Experts of a small language model.
Experts: 16 experts in each of 11 layers, 544 tanh GELU neurons an expert, 1 pick a token, a softmax router.
Below are experts of layer 4 (counted from 0) of a mixture-of-experts language model. Rows are named router (the router's row for the expert), up (a neuron's input weights, with its number), down (a neuron's output weights, with its number) and show model dimensions 0-127. Each number is 500 + 25 x the weight over its row's rms, rounded and kept within 0 to 999. Numbers have three digits each.
Before each expert's rows: "gets" lists some tokens that make up at least twice as much of what it gets as of all text; "comes before" lists some tokens at least twice as common just after its tokens as in all text. This comes from a sample of Wikipedia text that the model never trained on. Tokens count by the router's weight.

# expert 3
gets: "\n", ".", ")", "==", " ===", " ="
comes before: "\n", "|", "-", "The", "In", "=="
router:499468463502497484461509522471508510485504530461517524508494461478497446483473507508485503508488473526497492555508505526500445519467525510545501462510450499537501530520469514532557471539481495526514521508558541472523529507510462511562483477509513557467496516524491494496483476476562551476494466488508525478529497491464486511510507518494505523546522501515490524480487535502529490507485
up6:523490480535513498473517472426506483497528479520507491487523507504516539481517510476477434521484523501494508502506516463475505500503506516551476503538506471529481473498498494501488514480494523496498480487504414531501494481490487451498545510476483469515536502501513507507500481477522474474503473466545514532491548490525470517493476520457529470480514478506462521511496516497516537499521
down6:466533522460462516514537520479497483479526512492482500495524506488499486496537461530456535497527442490463548438506458510442467451480503512474475549504475498502503483513537516545470477504533505491479484485458555472476530469526473424502538498495475520503513520530452510494523522506521470500522507467495542529507506495497501493509488496501555535481512540507526508494519519484481474510525
up7:481503497521486473526456475502531508490502468501471559502528498483514468499567485507487511534490475469472462526478477474495495505518520491508469496500534522506495541516476551501492516560460479513482462514478465467458496527503476484472495510497505529489542478488466540503466511480527505467525556510516418538492529470475521507504511465497509495480549482522502480489516520520492485492512
down7:511503533524475507485455508503472440495551519495491503514487490478495539507472490532488480498534492488507516545497504488495471481497466496531545509543528509527517537478479461429512487491503457551501457473506456524489491455449498485485487536443509490456504515470519494500524496490496467509496446501506496492496484488516474516501487483478483489509496510461501516536499493435515490521519
up8:487504505505488523540452508508480501550505513529466461540529457473517459535519503471479473506546498495519468524459524440525485517521506537509534512499502506498505492513467534460482502475452493526520482537454517522493480519461509492551542503501508479449513496497502506507527475514497512440504502505537488507538530479507508495466516499524468503468505514474486476514502506504504482528500
down8:510516473485509508501460556529490491508527483523512519530507520488505517466516504486547486507513549487516498510546509442527505504547477519457504529535531496520522518505485489518485506486525487533489512502498494505485492504465501495515515530500527485511439484484513562540462507444456544475446518472500498506493500476531476479516450505457495495569533513487506487493537464484486496533494
up9:519521455476507509534479489551513540495481566529469506507557502496502480497472538484459513532478474442529517513498535477485525472517482537477467501475473455521500515499496537458468499511528512504513501510493504498504524527507507486526493516500488540471507504504516477495527479456505470508503511491506489536511528489442509513506470516500490469511530467497520446424469507503523546489532
down9:542465528502541517553518501520515505540515527496475490488479498476496493502496518526480507452511494440516489467471508485507494537501499499539514503489500498499467489505510519521515482523532467480551501559468472511515479458500536514463532507568468513518506483511491476531503437527477497466455512450494495573454490507512542507518467513486505532491567506522499492458489506494533489547514
up10:491495515479492487524536504480510536462560449496502517498482540503522513498502478496488478499515512496485478502449473511463529513485487554556479572540486503483504481519492487515526481479502510466452498507499474479461497471502496433463508493529529552454515510559498509504545510452528530521488508499484518493469561477478494468550456508525550530518511522503469528553523491501502492472511
down10:479478468494483434487470487514484497482496509519478464535479551508488472495531493461523494552456523461473476477517481525464544462477485513473491496461512513475520461530464511506506509546511464503519489460525505493488502507541489515498541464482462463472509507512454529537547512485497508522454517493503495460475482516598535491514497464494496500497488496493530491504500509503538492494468
up11:508501525477488461519451516477470530539501471495474458525516489434515534524505505494522481490466485519536533512476534524509501524479489513485518466565504520460520497485515472503490471544522496493515509500503512516493480466423555455511538510501454502516539484535509502521481480471496516528509457486509481520509475479507478476510526481552535555485503524518537484487444526459473519503530
down11:508522476468503526496485513545504472478502480511509548456466494486507523486494518496512480496516534480513490492503524492478501476494492472454520494523506481541485512459521501533506482492571530511483500481456459517549526529538529553542520482504514508487477520508495519474516493523529523486527514475462485505475494505540459502494489539520488527505521496500507515553520466527512463497481
up12:516504468538507512498495473504502440485491530513518518509495515486513505507482504498492483495498495485531508494440505505522475518513506496490509506504515472529522473523470513494467519522473505520480482577528512548525499492450508433558478475526526480522481505495493493494556479517497528523490477513492468500495473549535490505506517520417498433511512495507491486499506501474496473506515
down12:537524528487501517487476521557489522495485475502491555517521519508469490528508503517482515449449501524558484504500469476492526567507492510482508502468491492484499492480461480505513509539497495524511537498546428510500504458508498492485498480481491522508507490483502494497518504542496535499471458487474504512508537505524455513468504520541516457488494504499477504500506473511483537498513
up13:496466496479519469516475489485484495543479479532510522542487504438479494560507481514470526491488522478485496479497491479527472446467482517524506461479519471516497493492495499511518479516460532476495460514495453498503504496496516508521516489501494481531493508523471480524496553474511457504531520527549479515512526526488522480448484520495494518426521530491497515521545531502499486492499
down13:514502456486468485500501511534464480479534550494501485499492487509482509449513475503504564461432470488538521477457501480514483546508474504464506535460510527507499494494524506523483515481497479536480502493492466519474480532484500521513546552541486500551490525499486505492477498546487491502487502454527477498487483516514506524507524516507494545517523505523489525477447548553477524478496
up14:514503497528519493496475496513535526509524549457523527482531495504543506513494528495509509478461481537487530503477508488507545491485501501510509490491522477464491505510518506500465485498467521463503481509510498497533475525501471497518537455510526526490497478537471513519530538489522503505496529557534492526514482508459531486465492478564504493478479511524527431529549499500448454498568
down14:521489532487524479497498497547545548460495490500481475494485498479501519481473475480463491550499509511500516528522503503485519539492469529477503498498488526506516472536488516483506499499465507486552455503509491464484467492484521531465493520481466519511506486492519534468436510489510468478471499506496501519479509498509489497498502506520476489472494533437505501518477508494519472454516
up15:489498468488467414525526504499486519493524489512486509515448477481461495506519503482490510514501488493505493496508537499518520431508539479489534469503505512472488517444491459493471508512520537532505539525504511473496511492499536526488487487469511532524523520520495535547490509498493465470491550472512491474466561498473485509506503520506507476464463477481505472478469497522513453502464
down15:486558496476464503550477482497527507498485470471533464507495499514514527523483492509503542509518558504496509513491503492446517515515500518487524490500467521510538520515504449495475494503479549496566497479501497487513475460478487497506511474482505471453474527530472466452507505495491500508480518513492513503468482503472469458484499481464502502469536516526485511502497459460479489523540
up16:514472498455482494542513521575463496485524475510527493522504492490472528508540525479516497531472528505476519499455532510484476491480471490539515488484485510512537455477502472553509492485508497513491464492477516506453517503495481548500504524483494500509530513533485494506515503507501497491514486490502493476486497458485493536468430437486495506498483499505533461496517509508470450523522
down16:514515518523518524493511484484461556470539482459507467462484463511497506482509511532515492523488451486494521453461578534496514544497525509464506458545505517534514496477482529535519515477488501463520524514505520479493485543492432552500504464463508499518503523508503525524486515511490511493515473481513490512464474482544514503508527518523478513451478552494497477538529447497479527487526
up17:459525497523478453528494498509505508514469511519507556497501470510482550503521534513518483516504519550468494497455469494510506484504485523520506503522506509518500518503481495546504496459507494511509490499468526496498502479501537477508470499480498439488493467486479500521527483453484471524500481468479471530484497540488475481477414524503510468532514519496469503477538503526492460478497
down17:501497520482485534542531490469478496530493553456529501525472510492476514437511472512460452490545483485523492535494512513504490461537503501545505524522511496497521491413522527533507493517484480507470525478480498497522531497498511512518491514495530492487505471539486507494511474507545492514522447451481510464503497536546456495524466533507474491580532516535459486546452528529477485521498
up18:496483485452486506457485479501540521499492482481462514517479511510539502515472541487498492542499534510476492499464462503508494470461501499479509473509523530511501497489475437480502481484467496525507523463528484519478527514462530517518469494505493481492512502499512510481537483524510501511445541489488527521468520478478487453506486506486486530544513566488539454519485527509503472511478
down18:504511507540443538494497504469497500493580471486562533439494466473504519475490480415481550496511475511528484486472528483488526495481448500473476511491484476495538517502480497550525520489465482521497505487452490533518492485509559505480526525520486509466487482486485476526542508516515480515508482474510528515513470454505479498490506520481496481488502516470511467516453526506481511542492
up19:476499497445510485524483516510527520513480464550536515507469524476528519502521473484469513489505527503488511480485507529499463493526507530502518460478518481489440535465510448480509500454478495527459503520494480496459496474468515462551527482495493497516439547479498496467537539500518517454515515467516481502516508543515517526465505478506489492539497483527550531501450531503470483483503
down19:500511507446498514439524523532486486442506504530509484441523554519494476498498477511484469509485526504524552495469486550477512531470529507482530508503484548490530514521490480512473469509534496496466457535470471479481513521528487479484531510543523485534526492494484488503478519512504536521485506505504467525482495529532550484510457516492487503479494454461518522530516531519518485520546
up20:511475499519507475511491455536459522478498531505503502523511478472518479516535484542513512513449495500536478498481519500486508470554453497530510515480523496497515473506474496493457503492530496551516511498489482514466490496481527475501445500475523494500531497470488493483504507535475555517541500506482454501458484464529553476483475547494517481550536498510479513510510473483522438475476
down20:480484498505481511500496519503506520503490479460501510508471510481479501494477508524480507508521474520498454530496494498531464504480504501498493505518527538488511523476468539498486488547536521479518527526527504484486547499565498445523508500504468498512439514510537499461475497457472487460444509517436445529496511537466483508486495469472555495520476557478517522476542523555506520477484
up21:452502491538478496505477508483449494493512475509493528528533453478511470529535491513506523521459491487508482553515568497503514487519530492487467528498455485509481454482510444482501527493551476517543453501472555516492516485501457479501538496473459519516500481496478503504515492492505507483465461465460499528487496497522534509481496522530523453481509503468509529470540486511503495523530
down21:478513516551510453503513456499524515495491505514487511481525490535459499526531529505532503481468519552522503467457489506471485530478484500478492454521462479532496504518489505516454494515514535519526523496513532496472572540494495487493538448479451495488508518527492497487491536509522512501547549468507506493507535467462522473485525466466519515475507485489522483511503529580509484502507
up22:485483510506543516514488477471477439485445514495490495518491536472450514513469526488502478542463510478496451481514455491527548491501512501466525480480494508494481462460516483503497444493551516526535470501447488525515504514480499486505526495503500494513488476469505521518488464522503528472485517497506469513509470478502510504476464455533480534501475515463522545517478502503458508497529
down22:462463525526500523523545513521478528510545519498518478532507505476494511501491499478509517486498504515527524438544514514516534492512491521517520530510493496501502518509512518516524482500497448466481487488484521529476487498514457470485493532507461522432513457490489516524502485510471495497484491508530492536510478466493514533509511425504482498492527533486514507505503483502448516483481
up23:474505490511478484479520493501523444516484485523530487485495544477497468480478520532465525475429514470518503488508476470528503504523551518511502558504570494534498510521560507469515496469533473468501494489531487497547492509493534510486524481499484519527500467484533495489530546482492506483491494475488565496477538457497475507482522481482474501486464545526521506468502485527509467497532
down23:455473534475505505478525487525506518502500502495503503496531469463478490433521536522506543505475519532530489489507488529502516471518506505549510486468510511507507447477464461493489421524517528541480500497481540531475510493503508508503500472473487478504505496471486478518475521480481535498539506530496474523485460503526490506482487521475475548528490446475524453490463509509530524459508
up24:499471511526474477495445433537515501482491531444478508510522516491487515506485482497489503492502575519519531515492540488511466515547526522465551536487452485499502475520527497511504473489513496512522482466464471491508521509476531482526514507497487516501494464462493462505498517483505508475511499521505535522465498511506515532526495531487487499507497535489491515494528475519486492519515
down24:529512489522524486513521504516506574529530491481548482537501472503485473484493523536535477500506480478522491463482491446530521499489485504503491464499519494495514466487472498431490544490503484522459467501502474493485461503534521512467491525501518491474499494531472493442461517520517450521494548514511513504539439545509488478460520470521532488524499516508454442517492496458493510492454
up25:508525502460493465501504496502507514489507481480485503535520487491504442542528494454454509500510514479442455490509466453472491550492572505475453484507544453484483487524485471463504509491503465511468467507542465510519463530455472518519552491498476486495503470475512463493469487476461508509496471508507500466452482502548498469517518506502535525530501511514491498554505491500465465474503
down25:495499509500530464498505497469496511503465507498517452477498454497487493504465506516505488487565506552552542468500480522480482452516486465530507497443474486505488505522523492491466491494489529472529495527474525513540513497536521487499428532470524490491494516477500499509506479515490530479504522531522510532530499485479502511518477516498561469469531517533534477493475476559509463499475
up26:478543449493507520474479449504492513507423504527483532492533528468468477503506511475478507499485512543495487527485513507486495508510526520514537468532530505486500501488520486489499515493531494516498474513457508499497479487454516463508454500487551517555498499569522486551521548455495476491478516480516492523488506487500490512482512506504489510522485533503493496518479465561501505516492
down26:530520497498486551504486501490543487513482512505505508490551520533514496487508512531543523497506518479538495530455479572510555511524535481488513549509501488479502518490482473471445508521516481508500475519472528527514482483482525478516519523491501515538512513453491511502486522518495483504523535505463485482487520502503517476508481471526493524488496505482476485506509500469441523508508
up27:531476523500520458505476504538509522463521502515521487508550501497468516497496515470534490493546534500519481486478509499514498507477452516473509518500524488442486500545469502493502535497514498477487513479476446511466480545510497493501510460527536481437496503515484491494500519517489492492556478509478520511509506513478441517493486503473500472533467520497522468498489489499485484478538
down27:505515485494533508483521514487475494486464499510509512500496515533480513524501507476495500510503511510507523496506513477546486526455482505498514543497522515469519438524513515462495525523490491534481494490497497490523523470484494463509493481487460502526528489445472533512513485497504504518533486475536500527485486496543473511485507537514485460455499517481464477514491529496552507560518
up28:464508493497489499516459470522527488509553444469472513516524520521535486474500472471486499508467539485541531456514537502509497489514476515459446521489481485539505528500485520477506521465507516559483520515439484434513475492507508467525537498466483525493501487470453501484453485509518522486480491487486497474526517486479497459455494517506487534491488493526486499475547464528488447520479
down28:532558511495439474466509523484506454453460496508495461503513510515515468529488514506514487474521495496503474489412515520541470476528529470525532533553502471515527495465483503508525466485470472528498488506509456490518487504482466512528541573483518539522510488513481516517488504498483452514489519514500501523466521532536490531501490483512528496505504477515507517521502522501524505498496
up29:485472501521487514522473503483483478517497476522479525478523517520487479469495506512483513525498515506478529500494554513481515462482495496518480548532502489531476513510471537524535524464530492486499531469489438525466479460495531505527497515472478498454511508545501500505462547526537505432475500535475471485553495489479526493493491545447508493518459517521471493477532504538495513494520
down29:490522536487512511524517518482517487481528551471529461501511528471496517520490508498484499514473546518511466521456464497517485540529503500490497469517526479472496526501484501507474512482474499490508519493490538462500517507507524499468494477528555528527509480474515488531509453471511529519483543466499554524517487496486458492561468496448480488513517502489495508462494505508496503463519
up30:446526499494486518459530481496533468535463474522475450535451525492478520521549513518483513526481516495501499503522527488523501474488578512448500502521541494470486475483503505526498508506536497478464495510500496517479504500453480475525509505465477512477492502479513484507498465546509506509464480464511476514508463475530505523463537492511500491491492546525480491492544549583530492436487
down30:519470491495477494515515474508475492548493547508537512504551491478516487526509504510511478505501491497501503483511496524472448494471552482516486486491497488511515525452460509492475524512515519500495506493508505501547474456454533510574451523516527532479510509490523542481484497477421502519449497528494508445479538535477481457490477522521476492515534542502530525519500462507496512510478
up31:503476503502495500520472506514551497549498504500494524529486527503483507521549499483477485527472499476493472500469560482497510527519511501520465526501516484519512513489510474511468461486527495485524490529478509537510513495469497492495542493530509493464495493506506453471532481545492541514526477446510501479484479479511503489481529516514467526507436474520508474507513488502522473511478
down31:505543501467569512492531504494522536504484463495525511506480479487527488493540480489521460470529508533500515529500527508532492518498481472507493488531522524460588534455489539487460492540557497497550527510509501521509479454462533459512485500532471499475517492508529529487455468488483496484521512500509504472502496481498470485485529480492503451505508476456495502491521514532489517496493
up32:500502545538497510490438478502526500490531481516497500549489519530501492532490543548527468506496473497542488517503494494530464569551499522485496521506469547565524478475545507469511502510516501529470543490489499512457483488472455521525477547463521487507506525476522465458489535439494523538529496496501521515523491478533502534504488502497520512491489512452488492504512460491496531475482
down32:513527529503526504471479495494507513499422445464505498532489439497448453507494505469509487509485482494539470516507488494470494512453521491535493520477490510480500552492541498505521503487486470515460544478461522486486497525502490482469510526475510540506519531511463454482493447474547503517472444484467506473525501515538478527515490506507486528519499506512494510481487524476537496485471
up33:478455515500475501532504500496511501497520529515496488505508511482459505503537515555501499500470533469484555452483487530484552517513518514483487483527531523468480500526533469546531475520544516497506510523453502489497559494506518535496512449514504460499531479521504530558515558500450510500483533506478530483514503464486510495474487535492487551440515538501522472489555502478496475466493
down33:483498448486492491514490469500496491494492493500507515537504481498524476459476460512524532512467449506516467508504482468468474504520525533491461475490506500499485513472483487551530511499530498476467487508524506514494514560528478535544497490519510509532480521539468516484489464497501551461518491528533557536547487478530500522530510496517457492443511513488535531476523533483517500509505
up34:519501464505531483494479499480502493543494495504475501517459483491503521536512495501519549516480516490498502528508488511489498529490502473514496478540441532514502499454510532451497492512495469527450508502509521493499490532482516453566512529491497490495541508487519522485516525473500495475471528458501452537472531479500466508522527482505493518490457500448516489457474481476486496504476
down34:489547500539474512494519506509517426493514502505470542463450519527453484530441457513538491502487553472490480510502512498523497526468470499449540464511500506511528470477493491458481504513499483560480491490506472503530478513503519484501519520518510480503510497529493458500526512528491450546479468521501495498482475493454504529536509530501535462526485529525491484513521505448465516506491
up35:462548488479510469506505506489518487471471485517538487497500525477473520518494491493545489476422523513550446480470507453474465473512548465524502461512500497511503465506497485489490501525508522491502512513488508503539481494462532468552495512512510528501506527493502510497473513500511497517552433449508518496514556473474470514536540501506469508502479490496469477503479529463494540461484
down35:499518471564465493529483542477522469470513531511508526484495469452538529517535506484507513518504483531479488533526472499543502478530538502474538491520492495509513506495524476523496515488501488533504494497530524493500530477502495500491525541479450524548485504505510472489521542451448504481475538507538496522498474502488502503476521509504528461536542500501477492509477507513535534458516
up36:511458488504473486551514488518489529497481521477473493483541491500527432487509567472486495526493512502471514493458476512520521539487471530515481482483478506528486494485534511520501512468506505516535471478483508550442470527543553499552527532514483512439456484517511474567494494500483509480500523495448460541495479529474512522497506511501471476488518485475502491489477498562506494495478
down36:536452496512514492513537501467517503487519497492500466427524500498488545498490488458534491431526527509494529519490489493512476474480532491510546446494502525480522533509495479458525545545534523494535508509466564488488464506510487519478479491519496497508480552475521486518511489534496522500461520448419494491481517486515494489533484465496495523493486478492541458494489492465494531473518
up37:482487528526462510486446512476530553510490475533468513549496503463501523561462531477471494533485492463495461481491521519510467492513520501539526484515500458508483472550467522556500508509521470492494510459483496508526502465512517508492452502524477504501478511541457511540504488495483503503485548447491516483492544485441478524548471502491514509496476497484518485513496493508489491500515
down37:488535470504498509514469480525502470468493534492516437515482542524504491440507483500540554511517489516469505519513553524486506551494497515437504502517541491511519510484524487475497538491443497544524466487515531530509498499499492541495492540458458521523513527551462515548488507502523514469481486512535530504501508495491532470512454528502472504527516490557500483506519479509473498502483
up38:469539508527526524492490439511491492499515466516463472499513477518496531470490503463477451513509467548506512499486475480497491514516491459501525483497495471448528482543538546466501508488472512522485472480538550502472560538450489468513496531497500514500468525493496500554544526496509489499480498480545491542506481495517484519499537474468486468489470516489570531509478485506470467509506
down38:531484482505534522517519511458503492506525546539468509555544519455504489542453495513513489501448464487437522471483476482501501494499523511522439535422495526455499523479511518466484508522533510495528538476513504484515498512558489461493471506495485514492528456512484445503506496471492549475492465495475500530506497524470509507492483512486500523507499487503526536533473506519452480524545
up39:511512467539483502547474480496490509490473523516506492504523562529459481513484492432475510493518510537513510472512488505520501533514479487461499539501532507494529525511515487518491519547509464510505514504493490473496491520479529487508535525496457444517512490512472495521476532479522478491473499450509566479476486513489501488504530468531474483517522529506527502530503509491484512502530
down39:440450481510524491518501482521584515492490477511509521520489480440474484500479512484480471543497505494507477489515460550472476476510523480507537523482464498485466469515496475494497459533494486479473503501513519499468471518477509491563495471462460477510566463534494487492493506523495521472499534517536461543486492471517529500539511437470501489454493512513510495487487474496458522509471
up40:536497481472529470447501483468501480503526497501472490500511475466488502503471484504480482491437535499533509496464514483551483501536482508503503526495512489468475460507519514465503508487567498490460486549456511564457512489501520501529457533509506502514537498480500525537527510470481512448502491543521496483514461458519490498508513552459542513487493457510539489489495434504534487490501
down40:470502515520477484501535486436509529516516494480518500486541499485520509516496536492507491487497501486504505547545485462502515525529542493525510483483504460490497481494511492492530501564493516534495512479512524512472476470470516511535500535520484550520471491507533516514470473503516485522497499524501487453524498497472469478505574438484483517516500527459514525529503527487499503456507
up41:480495460503512480507525480454504508487514457485480502497486505493515487534513468489511491549479490493463530514500476476469510505489541540522537491508473487496543500481498476487504520510492478502467510487529471517471487501506445436496521526527531513528473472500503505494501474511435479545490542492500507525472480472507503497485552498487517520484516496495516434451491480521471515493517
down41:512516517481524486479536467500503465479486507513531475463464506487478532538524501476547502508448515492508556546490486481495550485470471499520484532495487513497481486451495518468535514482519501466495513494505519552522482522529532459541506492531469494505504532493497531513524482493493515484448510478528480517508522487485539530499474493509526535506487524490529500452511518483482537481484
up42:462509515471461516529492492457557498516471463529469462550489491467457473523512464486529481494481556493473474510483483479479503483515484494515450496509451470482464512497524485490522479497472494471488510465523478503517502492507505489518474508503525508519494479535528515499478540510477506515510542511508516511498515505432486530483491504486503484463551506473557452454499495487494479498481
down42:529505517512514500492490500542465467520553512546472527494521516514493532466498493508521517531473512462493512549509535476556510505515521509487533467471504493489504489518487519505506478488499470546501510489506478531509494562501456523525510495476489495522495470495457534515511505451503484479495516472534471539521535466475488466517480498532503492522454548473545506506513487450493553493475
up43:517472498494487476493446466503529492520506480537551505464494521477450486494520470467494522522477504507489454517451524493498490564487480494504497477462539489509509515512483475497506501513494467483532507484461524523489533461543505540474454533489527485498507471490523519529531507533503506511525522544488455486523485509549508535497526467479474493485461511485533498517518493502530485505520
down43:466489505537493497529449530499475555510495467506469501531477501509550498524491512482483534457514470477476460545515515511481486480495482516501537558517488527518507472505519460462511443476517486516521520521513481538530473498493492522516492465533505475505567493496480518515482510500528533499505440471509520483508496489478502521479488512503492473521507514531508519518518503498490521525488
up44:513489483518467484549496499526487500506443495502467496456468467502482523514545498560491491530494480513476487471521478506506495542556481543542512519499543485508462501490546500536482476517485501539485478495509455525515453480531474529519476512484463479507516479495510478511477452524517476501469498525516452477472494474450520484508521532487484512458537529480505491506488528502478481465517
down44:482480521520495544493469551541521563467474498507540528446532508479475474525520509539469446490495494487503498520489498487480570501491528526509513478494552500511487475512537485480491490515523537542483504505481474474481510537528524477522463494511525460485521483489514506472472482511527536503449498504543486465495465538474529485493533510524473548507512483499496511522435513506519503482519
up45:471473496481500522485510485490489538482543505489482475514535462502501512475532490504498520524470474473521540526485514471468461473545447530509524498474515491474518497516482524504510508545509451464513435544525480504511500455489470516477492501506462498503512510482497525532504506501523513469511581484527488529484517487498485483510492505494525531557504529500511458473508514528462555508498
down45:492519490486465470526534509487429521491526523476507489496478500482484488483516515517499510521514471505510479467510538472443520527470513512502473453485491500477490518507497510556476521511522501471524493511508506474522484550531503498501520451564519496498498478524508508483489514519523514492501459457534474502467464499492517479489518552491513505498515486487424505504526551525529509512453
up46:525479488479537488472536515527518511485509553485508510519497529483497507522536487513556519496492479454488554484498513512459491485504497523515484483533457517475497468541482485538445497522522498528495503511525461510472489465493524461526508476506483486508529548497520475521518452532484519520491491501482486508494482515482569493485481527478564484490468493489512499491488525444476475481505
down46:510473509451494503498492506502498547482495489518503521497548512502521524534501505513477518470492500495465497542504474496484472486499509504512513525509489491501525493454495497514458523501527492484537506465480516493461505494512503522504503489485477551495512498471485535526495515489478538467527509457481504465524489494503529501529511463525547512556497521518482511513477488497471548479475
up47:500523479472489500486469451524489502502509496508491507428524472496499488496528495504521522518474517536520501501493503526514502530472488524449498525499518485489524496517501447485484503512510510497514513489508449474511476500448490514531473523482481492516537513476493484466477500521475486498542494454497492466485526533515483505512504503493468461516516515486500430473520497465481532500490
down47:481519470554562517526537526504489503467525521493481535484482507533504539468493488498521496551507507495432489514490470496529466468500474554507487461486528469520520489490498519512500467515456495458487501511514557509503505513523473537479523510480484471505455515487519539503495504451464504490502544503505483500501551435481509523473521451527519494504523508498516496485493516501541541491476
up48:499521471477494479511480519519484489473495535509440447518511503485587538478504509500496522530434504533482515496476496491464547538519475531495520498502483524457508472475504522519519473501482480522483530515462476476511499497501479510521483537504482485520521492466505495486510468519508523504488493499504491539494517472472506546527539462514504499476506496524520508445485496513491478460487
down48:507501462522470482517531505515526514519497480463530539481475524502472548497529511483528504533505519504525495481475462496527437510481497487572493507544521486485513479475512464472519505497473530502511503531516476568507501554489516545450507482506518484476519522479517503504529535511443487516499471482510525530487505490446501479522519513499502509476532496494516501555467519510462500519478
up49:458499499503482452483472487519511495496478521574542506511520508525456484524502470444492510551539487511494483478516467496489500515496574454464503487488532499492482493479554485555508467502565504483501458537502429533486469481500495477513511485436561487502509523484523471494467493479537464499507492496480483509524477532515518540533495519484469516531536507505522464510498462517474474461511
down49:548487480541517491536534492471515531510523463507504484506492470501486495461498508501487517495488524477501475498505488509494479517517512508489510507476491479532533495521488493463547506486500532539483529462505504487532531504521495536519519495458460485509503476540501472457526502511497500471496503524493482512523519493474517500492538472507505546494467498542547489534492515558511533463528
up50:454450533513507482499478479508482506468512464512481545448536499493472504499492522470492501543513470525480459542490474488496517513469505474481473500466489511485487486498460476509525495457499518459447469465518483509542459478474498444514508525486494520534485478513499496494477510483500520526487504512515508496521519484506493507505493495480518493508485510525540497503505451479495514464471
down50:477476559510480527489486503469495546515476532520523496524508546488490491514518466503522505508436473493511541514489488478469499491548528545541461455503515482528504535495512481505488473539496502494460510509475542492512485528523473484478507487495524508535481538512503480518490457487454496479489499553513476481513469532508479513507500516482503515547493481489531500471535536489513476486538
up51:480490472465480527500468479502507489524509538506464508484539469494524494554506518510489469541465528545474524532485552467496442484579540510525552490468515548515518481458475488483491503487522485496468508557543484516496500507515512496512532480498493524471521477454492501431468541485508498503507536507519496506466518478501554470507507501504546468499453520533485513507518499517493547518516
down51:462492517459502495453529482527488517504450509471534489508521451563527486510466524465480517475499510527454497486513521475461516470498490503513494510493493487485512510514475500483558522491506497479512502528476547477494494474511520536506485510510509564462506490473503501478466504503528446555490495481478499498510484477475446532532498522524509518490444511500530507503470519475490509503500
up52:516525507507465483485516494522477465478462505516503473474529479500440505496527530520481472480472514526516511492520478547471469505564480534455511517513499474520514510464473479500492529493476443481534505525457528488457465482512504497491524466464457484493493486550473497489476476440534483511528537498500457471500493526503524465477523480519524521490512478498475472495500506507496509503521
down52:478489486494497513496513485470473495486529452502499471482487520492504478516501517514486504492481454486548489487462544495516510511522503477463523493488467535528480494519470524507525471497521506498467495528559530525522499495480493482486519503472511518526510473489490529525476576508521505487536469483526467552465548487520483507486546512465493494446455490494492493509511503492479483470468
up53:520517514493520466549448487533483550484472503533533534514482485520508530548506508485532510530493501549515497519488481471513471534515440531522484527520475506498542483518503512468535495501488503551453502494508514543486533515466504496503478514485525512474490478506543497488463498458485533477447492494495501501470546481466500490503468484488466478490479492490511492460463526485480448506472
down53:522489486507474502521509488489491527519526543439484522483456485457503510520492497479492424525516492492480521499528502533473550480489510478503465521541516528465477454494490519458462525483433504461518516485509475503517541492528529522502535455467483500489483531496498510497482483506525486521478510515513464489494481485527525465512488534443536529499448526555492461525512480469518524507465
up54:478506485468486514519488514519503455509497464468499508488495470428451510547485535492521506515442500521481515436491481523480483488509534462497506513503485481518439485501508501521500498507522511513480503492504486480532475460502516476544478483524517494521519506521544513497487487525511510531523489507448521525526533491467501523529483543542515492507464529501510510523439501517499519489526
down54:468516510516538496520512537471513530524527486491469494485529504474499500520503497494515501537500464502535497548533478489511503513516516503464514492477512534519481467491493479457473479484475477492503527498512536520498528517537502513469522482496514488502481537493479465476502537511536485516486500511484509479483481469489496478494531528502453511508503506438485458496458486498499514537471
up55:491538492497500524511517516502487518477493464489494509521493541500525524498505461527507520532465499474485563538467505484502523507545494501500516496506453503519491503517496495504473502459467523458559486492489515515498509447509490464546512496503545475511507503534501513528522504512507484497471499531527514516491515546470512510500548549484481509514475487509462495490508478471486489478473
down55:473481466522515485487457474527537473520484508495557505477516547481501484488464514510478555508489467527518498490500481566481473463492510521493527516526495521482530531482476495521472507500483519517535485510533531479467552508485493512468527463477496479533527492499499494482505506499496505543478539466487528519522511510501489489498493497465517490484478512493500448516517531515476507516520
up56:485532525479477524509432487476517548497485512500471511484475527482483529488511526516513456495491512542473490501472487493535516507517516489493473482523493533515527512485501510485463519508479470525464529509501510511532502513525486500549492507508521484550483489478505484524481515517486521506488446414516487467454505501482501505509473453486447541510476486479522521488484498525493491488512
down56:492464477500507517523503520547548469550512471526515542477491485512484497482479486435570555505498539480490495520459517495496473497507478458513475522453484540483502505518480527515508513496462441508499487495468511474495452520513511518483486546491524496546552476478508524528511474515496536483491472526511522506523509479504506507492512544499545496461491506535520466469476499504464525479512
up57:501460502523503466510472563545481500525496461503496535527508509511496458464534472487479470517485485486533548526504513489513499510482497521513492518517489518544509487503503508507527502507509510484501486506493489520483529520484544481493521507510521544518489514499504501503484506459448550486499516449497438528451489511478520531499494467486495468478528505470554501477540498501543482509470
down57:475520467499543501523507532485507527438526453495469468475520517495487490540443529542527489515517505485512475491540513518437502518486484480557499496519501486523512502456498518484468499509480493505482509458475568527481450541539502498501477502554558470509520476555516458496483493496482496491516506525475550472514501511494502480492521514496518486503494471544517501524528477483490479518511
up58:467550435500522502472524507479523535514507488490487537479507496513543507498547478460459497511480534530498496497495499488537468558507461528506517528494486470521531533489490482481490498516523532537519503553477463487503509510476531516523510512463493512545538497497502500502519483475517522555478514493488490463508450492540497492509484529478477495476469478521517488502514531526490504506515
down58:503506480471516504488532498536498477497500512534473493453468461519534518500526497462520483516515457514530455490467491489504507493481538499473483540477508517471537544517547501476475500472479463505494506518522483536471517472492489510525537483477524474507473478478498488485520475507513450463482423486502497537449529519493529527501555484563484518517535479483500481480438479502501492500458
up59:451501471534500530525495458528530539485520509508469460512496533446503458485504499511504429522495533500521484492468512476481571503467541498482518474530522513511454479507498527488492475468489505524519448530518489512521502529507511495524478520493538472479512473529515492516510546505500511460520504541527483488515511513514475555451522482482486456495505516487479530516515470502530491481490
down59:509476479494457526512480488502482528505498503515553524514500488468483491455482501510503463469518497502535480553519541450560493511515473497478533550528545497546508496493525498489498472505515499485542487493510442521466449527463526510491476481494544525501492484467513503522483522470477502550523492542472507524513490464494490549521474484512496495491489517493509508551516505468538449511499